config = dict(
    n_layer=10,
    d_model=128,
    n_experts=256,
    experts_per_token=6,
    d_expert=48,
    d_shared_expert=0,
    activation='tanh_gelu',
    moe_layers=[0, 1, 2, 3, 4, 5, 6, 7, 8, 9],
    router_score='softmax',
    normalize_top_k=True,
    routed_scale=1.0,
    balance_loss=0.0128,
    balance_bias=False,
    init_std_router=0.0214,
    lr_router=0.000701,
    n_head=8,
    n_kv_head=8,
    head_dim=32,
    vocab_size=4575,
    norm='layernorm',
    norm_place='pre',
    norm_eps=1e-05,
    positions='learned',
    qk_norm=False,
    attn_scale=0.177,
    tie_embeddings=True,
    parallel_block=False,
    init='normal',
    init_std_qkv=0.0442,
    init_std_o=0.0442,
    init_std_up=0.0442,
    init_std_down=0.0442,
    optimizer='muon',
    lr=0.00948,
    lr_mult_o=2.0,
    lr_mult_down=2.0,
    beta1=0.9,
    lr_head=0.00927,
    grad_clip=2.0,
    warmup_steps=200,
    schedule='wsd',
    decay_fraction=0.86,
    decay_shape='linear',
    final_lr_fraction=0.0,
    batch_tokens=32768,
    seq_len=1024,
    doc_mask=False,
    z_loss=1e-05,
    train_tokens=313600000,
    steps=9571,
    dataset='wikipedia_en',
)
Below are experts of layer 7 (counted from 0) of a mixture-of-experts language model. Rows are named router (the router's row for the expert) and show model dimensions 64-127. Each number is 500 + 40 x the weight over its row's rms, rounded and kept within 0 to 999. Numbers have three digits each.
After each expert's rows: "comes after" lists some tokens at least twice as common just before its tokens as in all text; "comes before" lists some tokens at least twice as common just after its tokens as in all text. This comes from a sample of Wikipedia text that the model never trained on. Tokens count by the router's weight.

# expert 64
router:497543501500514460511457520425545554495471510512443552545518547521621494559457446562535552518541490495462455431576474476538424446492482507538539502498513522439474419474466487516509451498493573
comes after: " |", "\n", ")", " information", ";", "})"
comes before: "-", "|", "=", "\n", "==", "==="

# expert 105
router:520524468580437537502573444472499522469467544528477527534519466451491549559459482485486560472546437521512468468443465504574464449467446469495523565500481524553477583454514488468539515520554554
comes after: " G", " |", " V", "\n", "G", " P"
comes before: "|", " |", "A", "R", "E", "S"

# expert 122
router:517487508443551471549470480513507459517506452467499409483449431478482572586521490504497496519537512531529423571589502455513506565450548493571502548500486496449513524444507502417507532455527515
comes after: " ", ")", "\"", " —", "0", "}"
comes before: " ", "\n", " 1", " 2", " 3", " —"

# expert 52
router:474475531524565498512450510546456494485489510529552561461508496487482516483482504445513475517567501439480467514505529462436532572563573431455482535561541436559508471488461484537526476496507460
comes after: " the", " of", " United", " and", " National", " He"
comes before: " of", ",", "s", " and", ".", " War"

# expert 203
router:477494464538550512456455500522484520458528504532424509463481511534521523512541487491570530483558471507514425528478549500546465495485451452477518535452510485467551510533538497485494489561460443
comes after: " |", " $", ":", " (", ".", ";"
comes before: "–", "th", ",", ".", "00", "%"

# expert 58
router:469583489548523530455413515513496434451528510475463477458472471529461535471536519493558529495557461448445468521475565571552479510459406457528498486516537518442548513568482499455449511544472458
comes after: " |", "|", " (", " in", ",", ":"
comes before: "th", ",", " |", "00", ".", "6"

# expert 98
router:526444540401572522575486522474523516536530534444539532455471500507499374435514462462449518484527509553556505506485524541510452475549495512468493473470469409603507607461501472491539447489560500
comes after: " s", " l", " t", " c", " h", " p"
comes before: "ed", " of", "ing", "ted", "er", " to"

# expert 8
router:495521479560563477506480556442514509547486462507519562531528557548466492534526432490513519525537520461512519454471477446474453506562524500433486535558487406477451472499492487537516427513532475
comes after: " |", "|", ".", " ·", "–", " Major"
comes before: " |", " ", " ·", " hold", ")", "ity"

# expert 30
router:493512486526541544465458508487428556454592472479562473490483499557507501460489446413520549456470541463532470545418506481558429559563532485531439556514538486500462550537521505526584547516535434
comes after: " the", " a", " m", " b", " The", " an"
comes before: " of", ".", ",", "ical", " and", "ic"

# expert 202
router:508533499542510464539462548451491581507538462568453559537510552507518475509547428451508520515559473438485538513516477551536473518506440545535567472569537517482439494423495513543545469462513507
comes after: " |", "|", ";", "\\", "{", ":"
comes before: " |", "_", "_{", "}", "(", ";"

# expert 125
router:533458524512483539534494523533463535440548428531567490495424486493501555473403513483543451524524509525496492498466436485461567512469486422580529521484467461546540565462504461473546482549446539
comes after: "I", "A", "E", "C", "S", "O"
comes before: ")", "O", ".", "P", "A", "E"

# expert 78
router:530457469545491546495427488517519442481507479444478449480486482543464544508553528508533518437577455459478467548509508585553557443423471454513507550468500459427569495508514465476498492456504442
comes after: " |", "|", " on", "\n", " –", " ("
comes before: "–", " |", ":", ".", " August", " October"

# expert 21
router:488485567542514557538500468445547484529496529518470573454500516528476485476539465458494462477571502497527429493458471537495449493540500478517515538520456470520470506492451477536531449502532510
comes after: "-", " |", "|", " Succeeded", " Preceded", " Time"
comes before: ":", " |", " zone", " by", " of", "("

# expert 39
router:495502468455498528517497540450537540505474506532457531526548512468523476556507467555548480496539429508477482441456425526469459462502441524457563474469449540440510468424480504589543484482479519
comes after: "\n", " |", "|---|---|---|---|---|---|", "|---|---|---|---|", "|---|---|---|---|---|", "|---|---|---|"
comes before: "|", "|---|---|---|---|---|---|", "|---|---|---|---", "%", "|---|---|---|---|", "|---|---|---|---|---|"

# expert 2
router:528509531514568480569519521550476486450534564465455554484491492511459481459523512497540539494461567557543492487460539479469451523518520482521502452571552462561538580478441488499528448485560449
comes after: " B", " St", " F", " C", " c", " S"
comes before: "s", "ing", " of", "y", "ed", "'s"

# expert 17
router:505452467522530513576551473464505549553440557496562509499513517468465528455541510389474536495511488548464454484462522496512493474546533517491531485580484494479534572571535411432516510538498509
comes after: " D", " d", " Ch", " Gu", " C", " tr"
comes before: ",", " and", " of", " (", "\"", " to"

# expert 195
router:477495486460459437487500506527472534431487480426458424508497450498534485580452469560567554517561491476484425443548524531496526474475446509532508536569438518464528422497552546470568508547500533
comes after: ".", " |", ")", ").", ".\"", "\"."
comes before: "|", "\n", "-", "The", "In", "12"

# expert 238
router:467496503475578530551483466459532426458486543463481535523511494520540566583539475563470518491538543440515436522537501510482534515527472462462500561477510504558434530526434474494504437459464471
comes after: "–", ",", "|", " United", "-", ":"
comes before: " |", "–", "\n", ")", ",", ":"

# expert 79
router:499577532510555484545536480542553541564467528505418412517532514498485488472493437483447459556415486470524499544458537488527403514527465461513540519499541503488497510485466472572503517533493536
comes after: " as", ",", " was", " serv", " is", " also"
comes before: " as", " in", " to", " by", " was", " is"

# expert 149
router:433586491563469458488429495533533540460488502510472469468511551577488547476409472538538436529482452490554442505489488460546422534530462443537465468514564495562479452501496446525546465431495583
comes after: ",", ".", " He", " which", " It", " and"
comes before: " been", " was", " is", " a", " also", " has"

# expert 31
router:471541484470551516515541515480500444418519605454486374483463431516521517461480511529510471478512560494529449523505447534520511550557431459461489514474513497533475515557551479515519484429494435
comes after: " in", ",", " 19", " 18", " September", " March"
comes before: ",", ".", ")", " and", "),", "–"

# expert 34
router:532546529509494470447467474476517537459498501527519500528425497493508485527552466475502554505551523458498526468537482548526557513553420502548570534566493454511480462545506444531458550482555463
comes after: " |", ";", "N", ":", " $", " 1"
comes before: ".", ",", "7", "8", "9", "4"

# expert 48
router:551466512452544522489513474504488596527486488451449524485466467470505482498501471481549443526543528508488460560552494430524464468439521534503543531506474407424512562455470441508524476532468490
comes after: " ", " JPL", " km", ")", " Votes", "%"
comes before: " ", "\n", " MPC", " Candidate", " %", " Notes"

# expert 155
router:494568534534504472483512491528464468477533552534489503472494489565478520465459507433541511535470498476479472431448504501418480554543411470485506537547499454551470496539500495529486503493583421
comes after: " the", " his", " a", "'s", " ch", " The"
comes before: " of", ",", ".", " in", "s", " and"

# expert 131
router:505405546501443561576537554533491503478458479527527547593457512448502499485484457465463441566502474432521509472541479525521550495473455453465519443460465474535585444471545447492473431540511542
comes after: "\n", ".", "-", " \"", "==", " ("
comes before: " the", "l", "e", "ro", "hen", "r"

# expert 156
router:436548491547566493486555587508576505426525455439521526536541477509471504423497507499475489433468556467509441474507495441483461512542464553462420500402533473451546521422466555472537445498459568
comes after: ".", "\n", "O", " In", ",", " However"
comes before: " the", ",", "==", "The", " he", " a"

# expert 69
router:479514480505542551553413440529470527427534463488492515528451523574527513518546517515534587452581491503492473532535524566550495567426435448513564513461528465476515463573445504473507471527465434
comes after: " |", ":", ";", " (", "N", " /"
comes before: ".", "–", ",", "°", ";", " |"

# expert 233
router:523443488539471563528521533484550583506532537484541509517479499526553586522462534506513545535512459494454487513510469554541451453538445518543516500445557485515531431478537522485530464438459480
comes after: ".", "°", "/", "′", " (", "8"
comes before: ".", " |", "°", "′", ")", "%"

# expert 160
router:469527520555491550538504542452491488542451527443467590556425498458511505559557459500455517533515503496556419483560496546496517460527522525492552525459500424408503502513426495540553492584474545
comes after: "-", "\n", " Occup", " Full", " Pro", "See"
comes before: ":", "-", "=", " by", " Country", " Died"

# expert 161
router:498470493542505425509477554512562518544470486438476508535556452530443465571572451426521470463547500495454501543540523467542480517498466547500488543431511468439495543458463507500504465507429460
comes after: " ", " —", ")", " Party", " Year", "%"
comes before: " ", "\n", " 0", " —", " 1", " Title"

# expert 38
router:481483457503527529499482447487544551504519497520466510488510513517503461593535448468520538451544492454469454485468462545466477429521455470433497495431460564432448404457514560446481440521605434
comes after: " |", ".", "–", "|", " .", " +"
comes before: " |", "–", " km", "|", " ·", "0"

# expert 154
router:516515500490443508585534548440517440540507546482535487570545501548502514503518493488467500518484529531546468507490420492450407530491412442444482532550502536500553556501564457425519441527523503
comes after: ",", " However", " br", "ern", " Br", " M"
comes before: " the", " he", " it", " she", " they", "ra"

# expert 63
router:495531565527511562530470524522538468523482530458447548526446446512556533591514450537480574563514523508466501458539497551523523546510523556499561418509511456475513499558430491567569485489423561
comes after: "-", "\n", ":", "ia", ";", " classification"
comes before: "-", ":", "=", "ylum", "imal", " name"

# expert 3
router:539538524443513515462470534470420545504536490490566469441441464581546460463495439498470515509518457465538491499503496492546462561498471487563481528457577496567469525520423467540478520514583463
comes after: " the", " h", " a", " m", " b", " t"
comes before: " of", "es", "er", "ing", "ed", "us"

# expert 159
router:448521482457506505525544530457502463458523527536473491487484486479483473476518477532496461444510584498485438564443476443537546514507471429484494498475460499500460569544508411461562450478513446
comes after: " the", "|", " in", "19", " 19", " ("
comes before: "–", ",", " |", ")", ".", "s"

# expert 231
router:466610468456439431513550504470511488545562546471550479600571489506475500502491524528428445478510516548519486507489519507518454521497456494440481572462503543486501459418512483539512487544552504
comes after: ",", "ed", " him", "ing", "s", " due"
comes before: " the", " be", " a", " he", " his", " not"

# expert 242
router:485538498553506453469466489452537536571493500527435543483502532531517499572522492544439467481485442517547518538498477568487482549518452473472476540456506544397552497484496495525547449504515468
comes after: " |", "|", ";", " —;", " −", " +"
comes before: " |", ";", ".", " —;", "oub", " place"

# expert 81
router:451516517476442554485573491436478570423465491473563518473532455505485498515466497495534433469577463495500465532512471472467464512500527452461537506484502529482435524486459492527539542515515589
comes after: "\n", " also", "ography", "History", " career", "|---|---|---|---"
comes before: "\n", "See", "History", "S", "C", "R"

# expert 186
router:470526518567510490481469473567511569485507505505514475520453504453462445475502479474419493462479559534548437548513440417554458549512435445443550594578453460530582486492577453515520524516494482
comes after: " the", " was", " a", " his", " first", "'s"
comes before: " in", " of", " by", ".", " on", " for"